python train.py --num_hidden_layers=10 --hidden_size=384 --n_experts=24 --experts_per_token=2 --d_expert=128 --d_shared_expert=0 --hidden_act="reglu" --moe_layers=[1, 2, 3, 4, 5, 6, 7, 8, 9] --router_score="softmax" --normalize_top_k=true --routed_scale=1.0 --balance_loss=0.00534 --balance_bias=false --router_cosine_scale=14.0 --router_bias=true --init_std_router=0.0304 --lr_router=0.000573 --num_attention_heads=3 --num_key_value_heads=1 --head_dim=128 --vocab_size=32000 --norm="rmsnorm" --norm_place="pre" --norm_eps=1e-05 --positions="rope" --rope_theta=10000.0 --rope_fraction=0.5 --qk_norm=false --attn_scale=0.0884 --tie_word_embeddings=false --parallel_block=false --init="normal" --init_std_qkv=0.0319 --init_std_o=0.00713 --init_std_up=0.0319 --init_std_down=0.00436 --optimizer="muon_variant" --learning_rate=0.00125 --lr_mult_down=1.5 --beta1=0.95 --lr_head=0.00675 --warmup_steps=200 --schedule="wsd" --decay_fraction=1.0 --decay_shape="linear" --final_lr_fraction=0.0 --batch_tokens=65536 --max_seq_len=1024 --doc_mask=false --z_loss=0.0001 --train_tokens=304500000 --max_steps=4647 --dataset="wikipedia_en"
Below are experts of layer 3 (counted from 0) of a mixture-of-experts language model. Rows are named router (the router's row for the expert) and show model dimensions 0-191. Each number is 128 + 24 x the weight over its row's rms, rounded and kept within 0 to 255. Numbers have three digits each.
After each expert's rows: "raises" lists some tokens whose logits its average output raises strongly, later layers aside. This comes from a sample of Wikipedia text that the model never trained on.

# expert 10
router:110123126165148104133114098157153102126138159155069144083126147181110131112106116142115131164098072100114145101135132152149074129120137134107137148106134125115078158141120109121146123143143132134140131125121144110128139146126082157096093101151143146109112099116103105157120140156111143136123081140123148136116154180124178112095112091097139143104158136121159135138065117067115122135163118122162153138134089111084136122159156137121103114129101087142147157121085146163144106129081139124130114151163091141104114111121145084135138164131124159126125158150113104130123130148158127123
raises: " the", " a", " an", " its", " his", " "

# expert 23
router:147094099101120095136121118178114129140143125104128113115145098143126105139137099100128101125156158105121133104110121141132146123115075120138149135115152112175130081093118174116109143104112168136063134090115140103109082107155119133144166138127124108129151129089134106126141125085132116147136117161142128169111111150143104133127130124154100097133119109130104125086092169105118177125153142105165099166126136119133089116099095140164137126143129104138104152088120170134090165133157169141074101133122159149122121145112136104148132120120143103148157150102123146162121144127091178107
raises: "\n", "|", " |", "-", "The", " the"

# expert 9
router:173118127126117104143135121117104144112123132112151103145129122098131100110154112155127134125131149117143080093113167107121138120134113169149124155147140133116189182107139132087132184128147106136131105129090087159146145121139162110111120144111177183117183145152158125130123162117161123139138169123102108137113100121137180105126133121176160099128123151125092112131139138120171123155123078142137131117161143152142133113101124123154111110172143176137116086145170109087128095155142096076115133165124120113132162136135169106124172137184122105146142176099112113167160120183128144174
raises: " a", " the", " an"

# expert 13
router:169187171145114125132135145128113138103095181133113139145152131198163124142125128121124140115153151164115146157105169131140109114157159093169118139110186169194126129135116163136152074182093143151129143156161183146148134145130075123134148141124128159141107128092100091127144148108134090136140142139143088126125107134152141126172103170122115126139120130114135146094153159142120163126142138095129116106127124170099097088143122199118134157127196138077133119161123110145155112144114140166127124086132171122126090112102116155130091141142139119117133136115145128112108126115152096081
raises: " the", " they", " their"

# expert 11
router:074105116106105178152102139140132125118151118138089112119098139113155091158099119189134077131169170119138105113146112117121122145135148109110089147131124145121142117150143137127136136137126150116165085109128137156108136117137152105131089130123118162150168107076147121138130130155171140110143127086108139122128170156118151112116150147130088127152120133160125106133128161146134097132099122093140141142131138102096093132148132144131163121133131109172160196124132097097110104108125130111115110147101129123135116118144127111137127129093122137133113186134122134126129151097141106145
raises: "=", "===", "==", "Singles", "The", "Final"

# expert 7
router:122109142117175132144126060139106174094136134118099141139120115122150166128125134147107145131107102099140119122108105092130130175099137132130165137134138123123108105155142153122083105094077103138132102141105157181114118129112127130148157149120104152128132139105151129147062109118124084127108101156136127112116150097098123156142112131127158153133106155125105122173132144115060139150102104088162142131085161159138146177148153111131137121129075157138124111141147168119120111139143147131107126138117131096133128107131121123132098108104193108099109160080136165147103166126139130096
raises: "\n", " It", " There", " They", " The", " This"

# expert 1
router:105154112147122130166144108107127108061172144158100165126117144166150130128147111136099115145126145153122099139119170138149133117090136066138149139090099109125088089157176161136127193120143120148149133104134111109173161141135129097077119106131176148136135150112108137105135099125101157106132100106126096100095104125118117104144135114149102120162115096130134143126139135129148145154177121150159162180159150141080126127120117115149076120132167078105105125107170107130124136148124103144149154109112144160113117105089109124134187161132136117150121112136142133105121096118137108141
raises: " the", " a", " one", " their", " his", " her"

# expert 3
router:102141102118091135108129073147095115128121147168146158130139104130118089132140182056157108116123142132116143147160099116114118147166102127121150128104104115110149140104128181107130109129118118113081130140120101160102109144128123148127130139136137101139107133163105146105158113132100123183152116085157108171144132156125143142139120141133136111097080090164153125192101134135158105074086150140113154133110098134118128142120116120156126111112112133110092121100098131139102134128108159135134102129097126094158126149125090177153155124144118113105105079165099104127129154105127165126
raises: "\n", " the", " ", " a"

# expert 18
router:123179140090107131109078133135173133147109099166067173133081162094094148144133129080146115135082128159098133096142131136129127120094105124122134094104099180158141116108131083117108143133141133081072125079165116123139113146075128134129111114150096161104167158191138142134122141096185118157137143139160142125183137149163144142130150078109124143131119128132098144095163132150148138172119114119103095138132127154131143143148131149109104137081126136117133087137056118119121132167152122115144127126124163129143127124131105147127121096129118126171132114127135133117154147115066138120
raises: "ed", "-", "s", "id", "os", "j"

# expert 4
router:167132076159141130169110145144121102141142115137156126128144137125091085079157143131119152084109140104126126134111150133134157148141157092086118114124100128143142156130184142179148078151148126093103136152101074090114118118137117140119146142098093142130132128111156155145130123132118117130136108192129122119057139094153112105095093109105126098147149098128134064136177112095149143120132145180130197121098144157123110181129133118120144122162119145139142126110147170138140157115134117102121118150123153140112111166146105122141135144123147177103093109141111116125105113128123147136
raises: "ette", "ture", "stone", "ville", "ant", "tal"

# expert 17
router:151127147128122129141142123139159114106137167110131110164074143092126110150116112148097098129121154173120111118145101088126118140082130125161132115116110143167173139125134089141147109135100095115168190160155141145100170184096105125134147153155118147150115115162133128076107162126112096147118133092146140111143130128163177144137109162117117166162139159123103108144122108144126135139149174157113157135083164140163108112146097132154123121162135125174111140135138123106078122155152148109144134116111151129131173133163120116087135133114175110108119101171107132103143130088105077158
raises: " ", "-", ".", " and"

# expert 6
router:101106135137163125101123119107138152138145128109163117131127089156097155128130162134176054114147122100124109136119163086119120106125134131107060132125152128122102142161132134126136095099164165096110115111103131103085115101141145127108127110120139151116112122134123119136131112079117099130138123099130104093140134164137124131136152121136091084068070106121100121111139128147126149116092151122151139162145123124126149096128134104136145102118136142140117184108143129135110111142133116146167159152173123120127157145139157095067096124127118142144133140141139151132148110128158144135
raises: "He", "Al", "She"

# expert 14
router:140118115123101107100124153090159149148114138093128131118125169149146134198130146149147110133150095154171124124141120134120093133104090157183098151119121131148105092128104150136106123156081130087119090162121147136142121114112084161130120141090137167140084111140082157139141125132107118163139142156144130156129111184124094100171138158143105095103114176113164114127124105146121138111155168143101119123113128149116118123122126172156120126091178127132105131195118139154144130150109082133136146151151169150124163159125163120122116132161102096105140089137201161105111154151109182141
raises: ",", ".", " in", " ("

# expert 16
router:116151116169141123104161143147124131163148116159132134105102104102154095145114139103133115166130147140105182104144129135112118114111149136106145106129168122124133097172121151120110145135155135087142141142122130104119119163115124166145113123106077114163129142103176099078142123126121103105120136129120145117102107084101110139160125137120155161096139131131153186144136113099129121126174107130100152097097113207186100146136165147123124132143119151122128129125123166144138095150113137145166144101084127158150128151133131144155166121180130107121118149114129127140154120160101067094
raises: ".", ",", ";", " and", " (", " in"

# expert 19
router:156111108105117123082126154090135093140133140103142152157094150108132121125128131136128145137145141124115111137119200152123174136145092128145163118115136108136164118128141148092122148128124099180102142112139133120148106137102121142175115130149121123114085124123095106142104135135129146130132103187151135130120142130139131144117090106128110135103111092166132120137086141152120150102130134106088117101127131142125106135133166151128141173123113118154181120108142118111125146127146121141157147070103122108100143111149112118134180159159149111114138117087149131128139144104151143139
raises: " the", " a", " with", " an", " as", " which"

# expert 22
router:142095107109099170107126165108136114118129116124138113134135130143114159085073111113128145130137112096155108159113080120083104141103140093105140136132093149126096119119081139142167114121130135141128082116176136158145169100138177091117171123124091095069113121108125139126119136115146148137125137165152130139146104120122114130108147121097147143150125143154148080100099144123125092118071125136108123073092113102154121105080102065119139153086149111125163141146109128134093145080134160125062121165142116101141139102109124156090121140129138129113193114134132113125090119091158143141
raises: "use", ".", "rd", "ed", "land", "-"

# expert 8
router:111135087138097124124134149117108151121117151104107142169146122168133114168111137135106146149138093132122130137117123106123129128125091128112090067123173129101166090126134109115113144142157151100162116149144152078123087152108130162142120156142128098135088131169144149149145066107125126124125144117099134101112108168106085169144090090111110120081166106119065114127102074111097124190139145136131114118163093119116148140109129074119159138135093131133114135099126118131197139105143117133103129142111148103110119135143140155134108112113076111171126126181142117089125127133091129130
raises: " and", ",", "-", "ly"